From a checkpoint of a small mixture-of-experts model trained on Wikipedia: 805M tokens, 6139 steps.
Below are experts of layer 3 (counted from 0) of a mixture-of-experts language model. Rows are named up (a neuron's input weights, with its number) and show model dimensions 0-159. Each number is 128 + 24 x the weight over its row's rms, rounded and kept within 0 to 255. Numbers have three digits each.
Before each expert's rows: "mostly gets" lists some tokens that are sent to it at least half of the time. This comes from a sample of Wikipedia text that the model never trained on.

# expert 46
mostly gets: ")", "ry", "I", "]", " II", " I"
up0:136116134161117145139146123130118142121134163163162138127139117093131128110127112100120106097076120124107158114143106144100094121087125138098084142151141132103058147136140117114094123128123137150150129162128090133090168159077153069104091152120110081139112109153114118162102106141118169110081115099135115131121126126120157123154117111130099120132136123126109176115159112198136124100147128115117108110086096112133074116133108148136135135103109121156113150135117172105102066119125095
up1:137143100111124120137133115105164131160156105123129177098126139120144148114117151108173082125151128126163118122091102141108107119147083150110134156137106089108102105089083139135151087099111163098174049130138118133147116097151120148099105120126123138141115109137103110113114141149102149092117128119114123111115110114120099105140129125152092140150161154119130102123178091135158126168142126171135167139144117105108096140132118055109100150117088176173119094155158130125132137140125115
up2:135109158110146116131107122124118161156134105124125130126120157121116104139134160117136120154096147156127147114081153126147177141102106124152165099116114162112107086106171107135140104142115137112163129124115126094151115135169111113139105134118133090099141117146080171132133147111123108108142083088137168131161112127148180104102137101140062148123117116125151105119111102137137151145130114167087094106142109136142145193129117127096139150110151100085083084131125150080095141072155129
up3:126154146102130170101135116115107160189165094149103150133146146142145110069134088142151147109136107147173179111134129105129093161110119117102122119139124129112155199135158121119163110134141137100100078102166118120120146123136065123142163163141103127124128134134122120117104116137105159126163124101176146132113098115124165116058154103159160115113121113115100135129101118096136146137128120115161119133112121118134121129112142127131147140123067113142106118118124119115132193148084142
up4:140139159110104106149116132155139082131156127133138145138124135113122123111087090111087091157105116148164149108145096088119109133133149106110114152160170076097106132134115139158148123141139147095150133122117080143139148108139114146107105124151139154158099126141138126145124143138063128122150150086108078095104145164147107118099110133126132140148163121114135094087094115166128120152072121120116126110112157142149125142053146131106126054126124108131123082107160109141117136118134085
up5:142129083135129115131130107109182152151115122140132120145148096111125094107120120136124120105143074128105124127163080132112128143154150097099144150137140121139128153148106121126126123127110099139152098110132165090089176133081141187110123138093098139127094135132132089122127123129158122121073112147101146142136134115099120168114112134184127147112116131142085167093117087146095121114099179165128145114134146108112103105167105128106084098130096122189120155096119108139152094152171136
up6:158108185146122115145098119162156144174124092138145127132138121112113119094145107139111134155125130140095150127130099162118121132119137126121162097162168094131122145105081118149140138148140105132120123130098121180117088078162144155127106143121119103134135134111144114165117137083094181120163131108163121142137090136103143190133137115118149128138083097130161139143082139163172084132101140121146128147134091122137136147174125120184135119119107143090125092085104175111116107143134109
up7:143134148128100077148141158136122126147136051153143157121123119138126137118135121136098138129101108089189126144157169157147176121104106125182175076141142163133124131156172117108112146139149159127123129154124164161118110107079144197141112135117142166128117117137116128134105106105151136122123146090138141108117157118105135109133107142124144112129157133090113129183134096117101149127153149126137117126129142099110131137057137111153114104138106155137102097119150131149090118143169092
up8:128163153119150134093168109141120130147157109122133166141144084126131124144093136123145084101139105179078131111120089152090099154120137097146085161126111090183100086106156136134177120155137167132113147118113115121155134142173124129119118136158110136121190115104133127139123141161142120095161152135144131145120138175110087061128135110140120164150118151128145159117108097137147125142177128158128112089129128091117124134173126140138107147098136166112084102122122129112125123136098143
up9:130133155126117118135100119115131104051129102105150158148099095143103108106126117112098125108138140143132121128099119092162129131093139107085109147097123162087098124142152139176134120152109110097141113133160139147127138117151121149145093169155138135142148133131134106103083111161113148135130130160127142121125119100094145172086164127170134089102114156121139130158155119113106140094128103120157079125100127158143162155084070085133134164151124096148110117097075108160131148158108155
up10:152145133163147119133123173145120123142131123150126125119137101109128108133098125170141096170165084103099136152130138101126119119107075106114150153118134108190129102149134125108180083151116108127132128111134151131119112109086130137158157169102109154141136151154113156143110164154138159143131102095106097124173105127153103135113199090121115118095146116144110135129131179089158101119122131143111149126072131117153096159119082127097109099162129132145144098095123140136127080118141094
up11:137118089126140139172131136096108164073161094125131153148148101135157143117097129107144135102157114142111123158153152160132136122083141118169084113112154180104114094146091115118156104114096119161118146153123095133154069109145122109118164136153143110105072162154150159126110136131144140140150144117132164194113186113101094163136140119145112121124132126131136145130102141104121084148150126137135116141163130158134168136104134128152133128121159156122121141125134168112122177094144085
up12:136140150141090153123130120130104109079112161133118161121144159132123144079128115130129114106098103139138157150082126157158116122141100114115105151114122126136162132090148142132124127112107142064144109117099107136128130106092141116120148134094140130159089121148179119117122125157095116100100163126140165075137186148111117095131099123142118158159159167079130148140136119122188077136093128142160133140121178108106081145144147101118120178119096163130164112129152115107120162126126130
up13:142111126152116119160074134142149157150122091099139109160122124112139126115099099103113114169088093178129170115050115115129116113060154118149106105146105146148119094105129099135133103099104117160106111136149151152108169120129112131156136161137155118107138160092144122107152090098143122106143105159098110107165134167126102163110145127148092126124127127130096107113157124142128119130106142144094116116111077116137140150186117137161143123133121131118130147123116143138182115123122062
up14:091105114123134138101141122070134129159148142129143101125134121110168149156104135080089090140123110117110119081119126177137154112161129111179144167143116112142107113143140130069152112107174106125121131122129074136146123100127112108120106149135135111127087153127104093098107170134162134155127143139115139112119119144115115152154112141128165165077135122099123166143145139157119106062143122123122115122119080148123137102152122117169108127153116135120181145128108184138136084102082127
up15:119130108091158143155164140113138156089140122136112076156141141145167130142088095128136104136119127144157114133110124155138090140095099141131109100134102116137113141124116111139142155120131118120125116111102144140149158144107124163107156115171089134115139167147111140112078112147179135153151137151158098140136148138099092147126136158122170108127136100145118167090148104149096138111080170113156151140156136078160153150152084123133116123150148139208142171148120121150164093163139158
up16:121115112112189161144116124148140099074134139153099132155136082127128103107072127145150160122111133130124116089186103112157142169103133144148171202169119154164120127093143125097072146103139118146131148139102108138145119101143136153117138140173137108144129128106107152109144161147115129146130129130147134162145141128103139184110155071110135129119122141127096114130126147122129131146136130163134130180139152153125143124135118113139169103133134120186115100136097129141129180081120112
up17:104114137100133137113113108088122152089112106102110140161154191157137113117111149113133091136101167132109175114140133181149131131125105091164121137150126117125157116138136111136111117138143170145117099133079106103127121160093111152134115121124167172112096126161115134120155151102139112107139142110130112132123121116146110111116124102128082156120117128132056100121126146121158143115092118186123179088089178128128149161141147098143167116143140100114155141092127144131140169080167120
up18:115136158146155181139111102146129112120151131119105125146173120134159113110104090095176178122130103190152148145136134129168115131157136134130115146129143105137139161142120122107146145104117136149148126137141122137150132101098132139105167139161118126177152127134158111091114127137161142178152113124108154096169149142090191141116104089131141119151132151129135140124106076119188146135107162135090130143136132139127145172115122127158166087091113123111151111138137134082164109079168115
up19:128138106122111143166153131134101101131146113131107131147095175121142174087097094176166138066139140132108141143135142121141138158105155124169134084138171143126127160104124171122107106097137148136150164166111142087125180142109153147124133136122110142133113119126124167127101131134139134147141128147118115107133147133113134116130135131100126203104114126111091133130188180102121142102101081152140121072144125148120119108121132087152159113113121079122121133140099082154095147107098122
up20:100117079116104105152130132110118123112111080141119099178147124126088112107138112107110129123138108160149152127095132119117134111173163113132102165184165078185096112085116138116111162147162131146145148118124142103135154096144141137141159121121116120106115102176155155122107118092108084108122140117132147095141193111103118114142115129104153137084133139134094099078151142124115169141136152121112095162138156132128141126130170119129130106165099109143127167108130131098111178118136106
up21:130131188097139185138140117114079112131142146124161142115149117112130106162122178087117120112111106140141158120108087142128127138143176103090110129145118106085115093128165101104112151099160084108137151148170129118140164124138138126141147122075099100093112106077145107154134140123179121122134131130132121113109095117116140170148096133192120101102125094105138154123118149127129140150129119101108099117152136135137117109093129150143078117123093083176086126130108132128089134133107136
up22:144104132139139124118122150165097161186116139139115164140141159131093118111114132168093140140113094160105139143167142125123141112152100166151092149128087128126087130087093117161112083144130115147138102130128142149110139100144131134164113135147114130162115113115092137156147128131150102084089130143154152069114088126099118152128141131122140115124104103122134135092102189085104118111102138148128124109160116160124117115100058112156146129108107096158123118138175135107142079130164093
up23:147120120140105087120111123133138128108173108145117177090167144147127101129084133147126084120091099099164115123123088127133136116150138134124117115113135121121150091139088140143173132111109149098126063065065120136128138123113090171128161105183111134137137152120093142147100133159136142110102104085092131181135158123135100147152108122144149173145125097120107113108124135112127109102106160119149164137113125138126120156114115108144085105177131081110138139138132127118150097114118096
up24:128151113086122160148143131093111155170116136180129092105103119120116155104099139125124158151153070180144113148130128120115136119114114136139070115125116137146157167111139156117106132150126106154095082135114126117129149138113110146120114112128095141126160147138145147112104115093147140144188114087149144160084086138173167114098126097136103166118107159103098154109085166088136121112160116127149119132088132121105071144116123123166112103139127166151131109140118130105120107169129149
up25:164088113098135098123140103120157159114161105139084117144126150113136152105075145089112147146093117113108105124110126161117165128132096127144112120119114136143157108143134138166171116130155187152154104168086150119090157108117135121088144127158154183153103198118123121111089105128093139117134121130186114156117087143124157156119124126111129119172117075133170127102179150120128142106113123116110131133143131112116133142094135129147150164118127126124153112108151123157110110082120133
up26:111151170127095095116121146113130131173157127136124101153168181118146131131116134134165151172119112125129131128125092133182136107134114136121135084135117130101129126088118143153095148132121146125141117152126120156184103071144129135158140111091169148147119127071146148151107137159132146161093113113167116123174087133110157129166093158146127139107109120129140149124129149126163082142106161175121101135149125172162122156108131133143112104122097120116095052110134124144164127114138122
up27:104121107104119119107144157128111101116115206124129108126143109106132097150057132088142110096106110139142133140124127113168142127123062123126125087103121138068126158119106133123104131143154124144122134120090151145137108073183093147100135170125117138121123144138148136100083161122128139145105118099106120160121131118118147113170128159194150134145102096107140139173106146098106112153112158136165147151124121101097130136137148128117143119143169091138082112140130163132121141167123134

# expert 8
mostly gets: "st", " he", " him", " World", " they", " them"
up0:112164117155087140118133087120094099133100138157128113146145135130107122098137107122121142125156088141118145127116125120146168143104092116139130094167088150077143138148123082122088114090100157183126105142123143121137184103144188100123153110145100112130107118116145140095112136137141182103184108097115128124102131151126131191118127093161129136125115127155153151128141127210142137118119099097126134119131140156100133146136178143133120131133114137167133123113098116113188128123123128
up1:133114152148100166122121126155112103155111099125153145130154130126145148132162136086126097109140164134145103134130184097137081117104131118094176152130101140129086113155154130122092148139110106097132141146117175145100118099190105129163133133147183105093134177153112093095104116087110130117126116121136123127113116113116106149148129119148107121148134158122108129141134152122112142135089147157145113129081132117144131163135131129109115103143081134143145135113177155148162071147058089
up2:103129145175110102151116125097164103135112110133153082156146104135130141089167066124089145145108115165128122122126117135091133132141132101154107111120083111149115137092138163109111174186174114147148100146102106140138124092147155104132120152135133130140117189154146170151147122155133154068166155125130133107111113129135078122109131125133146084080145107128096106144153137122103142104146104177123144077112119171152146122118123139143114100132117136121147120109121151156102142128134096
up3:129144112128142120146125143142149190143146141136136128109168104137140122160139106131125163174149159092150149124168114089172159131162108123089111102118146141111105132114155127072109135128134161150142126132140121101127157154143151121137141166147121105117143088133113128129126147146106138132153133103137125069165085122137130141093098158151129179155173104100116089090157130129111168094092155118091119141143117110180112157137160083106121119103140082111109159122130087113109105098152130
up4:134105087135134168164112106130157149128095143138119133124128131110171132142143132161125110115104158140118162100116184121120150144149123096157153139151108154124084158140121158140163120134124143123114059107109165107153150103141120131121107179144115131164137151189133114111169131131123119141121157120093144163117114150142101111127142099108127170114148126096155101088100156149107099121125094113141101116135096129127165107123136181124099145120178135076144108111084101146166129140098085
up5:125164125107098114139156151144128149105074100127102062151108161127134109158122140110108155097136074123162146137117130109117139159144135140122119127146164096154133121132122101157121146175147122116166131124146073095136124142084123163109138167144134133120140138158084124175095098102121094135116133114144104121104131122171137137135142191123139132103147161144118121145095124095129101096099141171101100084145116126097157105135174141132095133120103125140113114171136127101174169106137125
up6:124135157106100131140155136072150139141149129121108135119156124140142113106167109140138170103104155112146156145117121105075085138156127115119159113133133130100145158098150148144145141143150161109108117127108102119181097126169169125144122135126166105138122144127097166146139139129138138121152137219151142145087138121107161119120127120121137187137100110122167102148131117123104111158153153171159120107098116100155123115104116175144165140105144181119119154170129088150137104131169124
up7:111115142137140155141127153088114115154094132131106131141127157100119135132120117107112143120131127097105134156086158098087166146111126145085145148111139154127138080123132140143141099114137132098134114095156170168157127094124118178139119144134118172150052095136121096112097144159140130153134148149118127152167187123137135138149123096123110140113125157123133075189086142129157159122162136151170140096137123184169128124116107139132169105119133149122131145115149114152134164130088092
up8:120142117108118113071137088123079115127136118120133138185112088165116162118163123127125122103136122126097121153141110103100109108142149182129117139139097165154124136145109100104161116147131153166194112167127105162176130128122127131108112077138115111123112120118127112080107182114134126135127162131138157122107157110147119111103146063105111154126113104137160099175124148122157093134152084084149158092117138116144143142125110095145128126122112154156127166105138108116126160149158116
up9:109149115117118131102148148159156171154103117137140123148131142145106110147110137128152096111095105171122136125174148145127117176106174105118128072131170127112103148106116114170091132113157170121157135132091139115134086114104127158150151160168119159141127090138133100110123110128141112108157131139135144150150100158123135136119169128135116111150107069159108128136117176111137138132078153114101116103118094126094124145123156160189180159141105085121144141127161172113123093150114142
up10:112118103141075144122118177144119133107110132131151139210094113109098173143118143133140148124135115179135123094103124109111138138162174125062144126160132146142135165112106098101129106098145119090145175120126113123160127143137181157129077117110119110106127105133122092095065111128140157156147109082144172101124103139126097147161150118152127128103137128115127137105106106115122153106129123119071111123152135142114102103134124137106133113150132141101118115142166120110125136081117169
up11:132148160144158101132123119109146131161090105168141102147128144136150070122113152121089140148146092128169109149085126148168132125076106172111106127129125107086152126140097189113142146145101092139175141154082170123095133121145137118128109136129060144132136137125102158151127098109130127123163120122144147129128148144117139125139120155168097153124110118136102120153099134155111116092132098118101132080128149120156101098121151126146161139076118109123107146108185126128106101164091119
up12:077110158152078117151156135123130143114142161098151147115145107130157103116104089119151131079127087122191139112093137142110123161093139139105159102102114116104092195115107172128116087119157132135140124158131140115120117133087122132120109159179159165178137142135134093122167178089160123114187090139121140144124132107138128153144138111123123120110154100134169119123152081115149091105122141134116116147114116142138097107103106126136123150156140128122136165137149110116088116107148132
up13:112102150145090110112082152157164093083144115105136161116150100147113134125113156088122151120106068141149117134121130093162143120126175059111115150134106100127127140101140136149105172114137136141158109098101114178155149132125103171112121119169138142165144172143151137144102095169091159111136104100121126121146114134118142120150132131150111102140182092166117112130120119163160127136091131092104092114115121077170145117131131164111092095123145150138129118115132126120123105148138105
up14:153174115119093122176163179136106161094133198140151185121129123134119146103114084142109126157106090107109119105129123138150116135145089124136090111167106110192154089167138138131141133124110135170131116101149148143131155133150121163144140102115119125139119080143126134141105152169141137128127148126099126115158106139100162127145142122081162120145161124107109120159146082152116095165161103126102150125147130145141140117114152125096164155124106124160101092148138117127148126145151174
up15:105136109131139125086127142134106152089128149132101150107130131144123132122116101104171107116117104128136063164126095117124136123134119151135098107126129127130123125126177139129117135109110090124124194160140137114078158090124090141158099131144144165128115190122150118141135147129117124144156157055153155113169140123135141152098174146163152126098157136116113138157157159141133131179119159145114164063161085140111125137113151110090127163090106132136114124137126140103133131106165155
up16:106141142126142165169156116141106120103158143124115106150120153104095153138136145134107145165109152165191160132131126116113148136131169154084071166102139104137113131152120144142108129110143122123129148121141119139144092100065137138127164129093138137109104130154086080123162101119184128110139147143127139143122176112122116128074094128136120156165116151151184146116122115161136098112084149167139140138124117136155106126137149133145122154174150146167099142129116095146122162081109108
up17:123158132113121142132121142131112120139116140153150122123165109089105135141093105136124036114069120123137129133089157137111148162138136117121125075150146165129124110103158101157089134118103132126114092126112136139138090163121113129098126142140156149149130139113106132119101123106147122152116097095147148146164127165133158115098153162122148179119151144136121121123073099151145115124139087119118111135123113073101172135108119108115183091119202125104152126144108082141137154115163132
up18:111147174132140158161134128150064154148084176139178157169105122128081171090107170094124128125140118149167102131149121125132133170133102135105122117134111088137109120143129143111165145086121078139138159124176134164145128094121148101146136115134087119132156118136158152142135098106171126142087151093137151162088150114123086098143116086136143136119084136149146165148157145129161136129170139138132129099131136140138148146167130141160135136139170128130112107137114159111126143122113114
up19:146133093125125113110164143086144129117098111151090099159128127152139092165138109096133131153156130113125075133123178153123107096095146155113140161156056120093122139154117153107134144111106118119142118088138120092163141132142083112098152126124123092151145146144164153066102118101132133118117139134120123172099088093115106123156124101095115117134172111082090148126100118127143161141105115156107145177159129151160090147119136148114126121125110160140164133129155114150134093104135146
up20:138119121166098121171147143133138139140105135191105132111139080154173169116095151111078110143097106146118119133170129179142116096105177143123107110080121137070129137110084122117137127108153143149170155138139071124141138129129113116128137111138182147163119118127096155081120086152116087140153127106115090133137119139127171118151155158171136144143128093113152145180133118139103130104132154116131129125112134106186145096108118112122127152158144152117131126134160127149145141128141131
up21:117146125114125166142110129119110096178137099166118139117132152074131135111108172082169109106084153127112109119105142132135126124134132135137140136190137152137140121123055159141120115137124156125135117112120139129169110138148140147088126130107079154129133116076110089082149122144136121121145129106108145140124120066107139096174122134127109135116132130123118111148103064120142157132134168139104147087120115129102164129123167115142135162126111135156139100092202142149131084132159122
up22:138135140066125161084081162141145092113143110106107118106129149101103099118113130127092130161110121123162132137143132116110158117113103202173160119126135137119117136104152126140126133105153155087133135155137123139118096089111119109113105081120131109157113114193144151132096158117155128141167070115121129129096113160130092150128133103142124125129126137076084149108147134187110129137148100145110165127108142139106147129144112159168127115170076092125103132135099113147151124127141101
up23:159147141118128131132127108136154155082105121130168113128112142156132141093112126156133104141121118153098143157119188078117135130175117109067119113123133134121121154107110125147132174143105132131159160161110100133146161089111118148114121146130129127121117175129164113095149114129148143114099088153147133122130108137125149160109139168096108112137142142119122149124134149187111109111148145146122130076144081138125113134084113121086146096113089160162125188177137142088092123145174157
up24:108152124109073171119117100142120109106133159130075150166162132066094112097140158146106109164116118157111082133110150130139131169145100122103122142107131118153099129094156121142132120135171128152113132145119147130118142162143133104110150131111117162169123130128129146127113103106162174162147127158086164106123097113152102119136158128085168133111159144141138195116146120124139113170147099081114108104101139162116127077164151116142097097120102132119099138149157131098121112111134144
up25:132125137115116128130157082089118140134137085098154135125168097107111103091152162149121116141130140123127105099137115139135147109136134128145110142122081135083133119126111109148147151168153120192180172120146101164132119114152126157114132109107115144133102198111138151120129103097146122127128128162111131137106121149158117156104099126087133120134154113112159118083113124115118140115133105149134158143158149139178108129111088088159122070094113105155172118156090171153121072115119158
up26:132148108153117132119100146123124105106128169142138154119144094121115175158114118075122081110116162114109110105153152113116120114127112124135116168141117116099123093136123158142084120133160131143166159162075147135128118095146119085115097115133121131154079122110119070108151133143115156137117085146119121145103143095095142117139124169116114152117151125121132122106156095120125100100128146181113121147128149077102119146101144186158149130139120074147092182125149140191117109133119157
up27:080180176110088150131159117129145126093158131124123101124110106140111151116131142143119169130107156111156161172127146152126122132136146107075148123139130087126139171103157118184113114125135135119131128164176149118152140168122168147059119092180125124101130141100179111150100103140134140106145120116105096099151112138139120137117135143109152133102158147142113119088165159108106107120149180125115153085119114084118131143110090178121137134100115128149139129121132131111158104146141113

# expert 27
mostly gets: "per", "our", " David", " Ed", " Pl", "iv"
up0:127167127146123139168112116135125131160150121138135141114156134102162159144159102106115087132152134139090116094103141149127154161115134125126128174116136131098122113127125108160122158204115161088109146111106148073138196140143169135131139163111132136135139161138119129117130138100105101124163115104120109131109120117165136127129170139132069175103098164097152122147151111102111058136158147117113157113151139157112118110154160137151127104129131111153135152109181154086108138108102132
up1:140122123155141144101159114145112153117126144129144159156114122122151124121068142132135152151129126115140103119188139094114155117093122180111131103118139122093148078106093144124140135169081128145141143140106109154131097165152093188134112151116125152133088138121111105099127159131148119100109149119087126135132142146131129109113119121117131123147134119126115095107133126118128148114145172168139115156094129077106081131177066132167159074141166106118132167118104180140095114137106156
up2:138134133103102164166139154154145133114123129112153128093087136147177107105105127162113145139127134193124064150115163148086152140179123120111092171114128107093124092141131108117132119129126134155123122154151083126157128164138107149129152142076164133142132150116127148155168167138093128151145102174120131109138151105131117123126120098099145103174129115089097146107107178155141144154127113148166171117121139154112085107137146138135102116163131139138127129136172144108138159173117124
up3:131150117107126188130095119115118111142125085103104135109126155142108128123082143076141100136113087164147098129118118120150121143110156105095141142119114104134132160179154126129146092160152124138101100120162136116166102117119132148135099100118121159113068155073150104112135110117122158084105142134147117122106175117102194135133125120149130129132116135128156177149123096141159122178133145140143126107130112163133146147085146137152168164108125091129143130145120183115147159113152170
up4:141157097128148092123089141129158105086110060185117115130135112133113116122155117107162093148109116145121185154124129148151164105140081157132145131103120157128117145142135106115122132141136136164084169120106133143143133157136128137128166134138111132119104154169166215133102099165123117138117134105110084112175070152101122142123136139073122134092138121152148139125118116139128149148154136135099138151154142125122114144167156119109138151121132103097135143169107141153120160090121134
up5:125163087077140129129122146141080116114115131152134146133134162111154084120108095158131120163102131101135106136163137156149144128128164083088151136128144103081136093098106117123129123079145117111123104134123155144122134134127122101111123109080164151129094135088140158143116118156157112143124123088076132129134132147101125097074100133084114132135117142130096141149111136082113070125097087124140155165133155154127143092168125134139134119130157117180109131169090109166135118098101117
up6:112090168146140152141144145123144134170131097117121118142113123120139114138125109133109127119129151124113153111158154123107106154108114149139108107173093130162127125108127119098119148136143134116173084142152123172161124120161152111120103153126100107081128165117149175157185106123132126131116153132150120081114164125127129173156150097140176090126109110099114164121097146177104130087160153177147152140135125142156147152120134083095171140145125158119126117123156151123110121157208140
up7:132115128151113111130152145115144149145117089167107147115132151148130113173122139160130157175130123081126165169089134139097114098117145126095120107092118142124087141154157109126172090095164124103152118148133103089130134112089145130114081099124125157143134114118169138132093134142160082117144135132130148139116087086137087171112138144103154166143073126156128126119099110109113088104157169146109101100130078131107134127100123159119141126169109115126115109114154122132133123129157193
up8:057109155123134120111143136119121125147149115125147137109106112170123131105133144122125140079140141125102085130166114124124116163110122124118157141126140166115148130120074134157090168156140120151116177137142135161156127154144144109126155125193167156150164163121114172121146129146143117123142093123152152094146124111077095158131111111087131118126129179113164108145124144136132100158124125151146118141120111112137105143165105161175148106147147102168121110174148187115162154090123132
up9:105127113142130116149172093152156174117111124120120098160154138135088117125171143136176128083105154094101103101126096164090137163139128110095122112096150123146121163115128130121089145152138108100103162102158095151120127118103090117098130140144159124117119142134136182148104177150121168146172141135104157128121111151125101136147166138143134081142108150076153091117137131125153106093153066143129122101152126113115142131130126129125110148115134148171114164112173156128158150150124096
up10:144115138113123109134119180142125107084166141104109103142143130166113177126123121071095116139137128126095145143101137125099133116117104155128116121142109157126125113146137089085104130123162080105115096122145131137142103166135112128145130154160166094141151119122169081157133143132119163118151153131151155174122134123158110114175163093122107188135130116105130085121114146142105128192133137149133139148136136117125111169101146125129154183168133111128109130136148099186120134098170168
up11:098130163192113149118169117107121169121156134147153144112127146133152109128115144128161117124119107158148095099137123167156126120134112093142127122146134088140122127109129044130110154141146119128140172128141157134153162128133169146149089157106112087127152104134092155102102122133124118118150140105168127137112115110145166142144140135138106199131167085154120139143117123175129168160139104092124128099132086114136156153126152097123186142111161131141134142162112137136154120091169137
up12:126169142121122104148133106106137111100150099095139114147090142127191059101132108080118143136115160135110135132118126081117112127133126187153105147109111118144096124120099177159150128144107119108142123124090101135100139147126126127106137077123168087123140142113088132143118114149109148092168139116118144126127139118100159121144168117113127141077193118088155137099136108135117130092138170114147124129127161118157152132134135111138146130115149158167098079134106097117136125079106167
up13:112145165128159089160129137168109143147110128149135082145106154135127109141167164105142101115153137126151092117169139133132148111140104120162141116167106145132161124098134094125108124163160148208149094109126154126143166150128114097169141136106130119152121168193084116125120139197119142146139153126140108148105157134123120115124145130131117160120165091092107148125090148136100091120151138167133143134143147119111140148149144110109136098108114112106140120129165123184127157179136138
up14:080172124150130144110136107127121111110148133101100112144155133124121095098109148147123112097164129093108135127113100135155109147113147132095103145176099154111134113110126134135128148150085150117161115126130156148169090117145086187098146158132143147108165132117082166116105126143107116131116121220109139116139134142145149089171164134139105109127118142126142190117129123152117109112123136129175159126114160104163161124138086130112132165134166112149079136104120109134120142144106163
up15:124151106128104157120108129080124115102147128160122116101121098074096089126081150113136196137095166139144144115166138161158096142148123146080157091128107151154123091131124104115138120117130159105149094132155115109129122107121128085121123140106137125125099132109124133100107121131118113126140129124167134135187131108135101181104127154155120108150103107170110129087090131112087113107148147114141107153144116109123121179106091152161131103173112109118108160179125162139124151089109148
up16:120105076126137100088164095125117166107110148105158128060129152124120137124109108184141115093106098133151123162122121076125159123108128121129087108126114114117068135092118095112115143077131160158129138129124119126114136115120125125119121148132159111126161157180125123150155120126143145172148132138084129122121148102150067108061088102113178159099103115135115108141135153121148141141111116111123124113137131091112146143172099131152123172108124143139094092129130100119154119117149113
up17:127134138116154121105163107130091137142108137188104130194129120130139111085111117155142104126136116108103147141145121116138157142131133141192113118159099111122155115147109109134098140122118154174152162145142139157169131160149163122176127077126135155098123145118089202131114134140148116136118148135091138107159148095162126143117075141094138124121118124079147123144095162155153142096144108126122109127120122113100155112114114103131111156172131102113150106137123142168145061142151119
up18:084150136164104119082087118159152164094132099146147095157102116125181133107145143113097113150131134130131168136178133161096104104115183168104121176139116121115176100097148150142151149128125105113134123104152164156154102099113153133118162145127113090128160109118133161123137064162084123101111086120124099116142123141131113126107122115118116113101164148165113146127108131149086129115144104133132105154119155122081136122097120135116135136152137148183122139082107132134123164125137115
up19:091129082120091141105168131094151147080176140117137084151134117120127104160106074137078142089123109162112129167114181132143161121106109159182165129118113159142117078108137111105081122110128098121112129098159104169137145121149149152152100119146121145137125111090128151149137166127122137094133148150136093117111116142121142112113155117085154106113109092081125156119169152134106129115134140117090076108138124157101122142122165176149127116140125132152134135132136140156124135142127155
up20:051158124132110124122103118148133147149120114110125098144086173091159167136144121137180089109139149137152156113108132095108128091140129154146150153140134114181134104157145114146122122124121119123128130102151136099098175130066117139106123156112089133148111135104114158144104110099163154138151074162125144145098156126102111103136123128132152128109111115133131123121124144116143144143146093101165139176175121099104108143091104106127108135092133130162162101086141135157162127182148125
up21:142121082098109138159096147135074145142098128148156173098120107132102141109142097129125094142088138134107119158144182094099102122127144133136131130112113157127090144125161096148150140143113126110131118144168145153140169181137128106165097167174124111160150115113124165086141102150158106116131131134097141151134084126125124127107140092119167150144120142130134186125175091119162129150144131157162147143125148103111163158137096167133093143120157124150125102132121102164082124151101137
up22:133136151142112113145144123129143130116134088138184161140118134139176118106148128119108155156088115127149098127124116070118143155137159135174128110153149139108125157146112129164104139122151136160087141125139139141163113129106152136174151141139151124105115131162149168125133140113099173112089126120141140146131123138094116158130160136181153122146127165088115144132193120119082145136150125157131086109139119121125112082118134138152109066095144134108158081104173120177110078119150148
up23:139144130133151146110135143125130138108142155107161101179148149191100108117079139110152150121127134095138131150108115093140135127121128089177158139149084164121130125097149083147118117109142165187143127124104159138175116173157126145157117132108152144106126107118138119152144109121128164124116095154148116089127142101186112153128143114133176126127176139127102094112157193145135125124141117148151154124114114124126163107144155145161127126160118139096170099110073141138094123113131103
up24:131157109096122137142125118170125119129167154123115096127093127128119156162130163137120124138177130146111096160105125139102159127121141134166104140113104163045151083114165140150156153110150140116148134124156155153171184150136113110112095151119094116137134090187118149136112121131132090102134146106137143118140094118151116122132149111124136175139123086146107167091174119132113134160134095110089149119118123102127114126134137100140138118108137157157143099117153147181139130072156162
up25:117130146129130105154162112112126157122123116149128141110143106155161076149131139119108084141148120173147140105088130116135121145145147162107139140186138170105128080123158115129159099146155076158138096135122149147126151084158137133112114115128160114091091110146068107130096130165115114148145134112098114142160076126119112115158148105080159112102122182177114112179112097133095182112104131109143120136116108109113108138144147115145080119149103126142136154148147144143134154119119139
up26:144141110137086120136100101090120137091124096155100071176138161105154137100134114154076118103087099099098155098130134118095117128179140206127091132158115131150138091116089147131166114161114126137151152131103129108139142154106128112093126124117157090135153142118130163148124127153097137108115103125090129145116174132154157078171108114135146124139137168106105090137136125106136147098154130131157117104137140132138094079129135103152115104141113149141140099160160136109151114124144141
up27:110125094177064135115142134098121148131160119134086150142120159110112104111122106094115105122082129128154133093162116142117121093187130154170097112179125126113131089134120133137122165108150100123117134094117098145120129135123129137126092143121169123174103152121088151170128145113147170144128100129123122115128096127136169117158116120097144131171082093141115121160129122098090161163156095116098152122136109130084140099115113134143160159157136124119110153117154123128102121091175174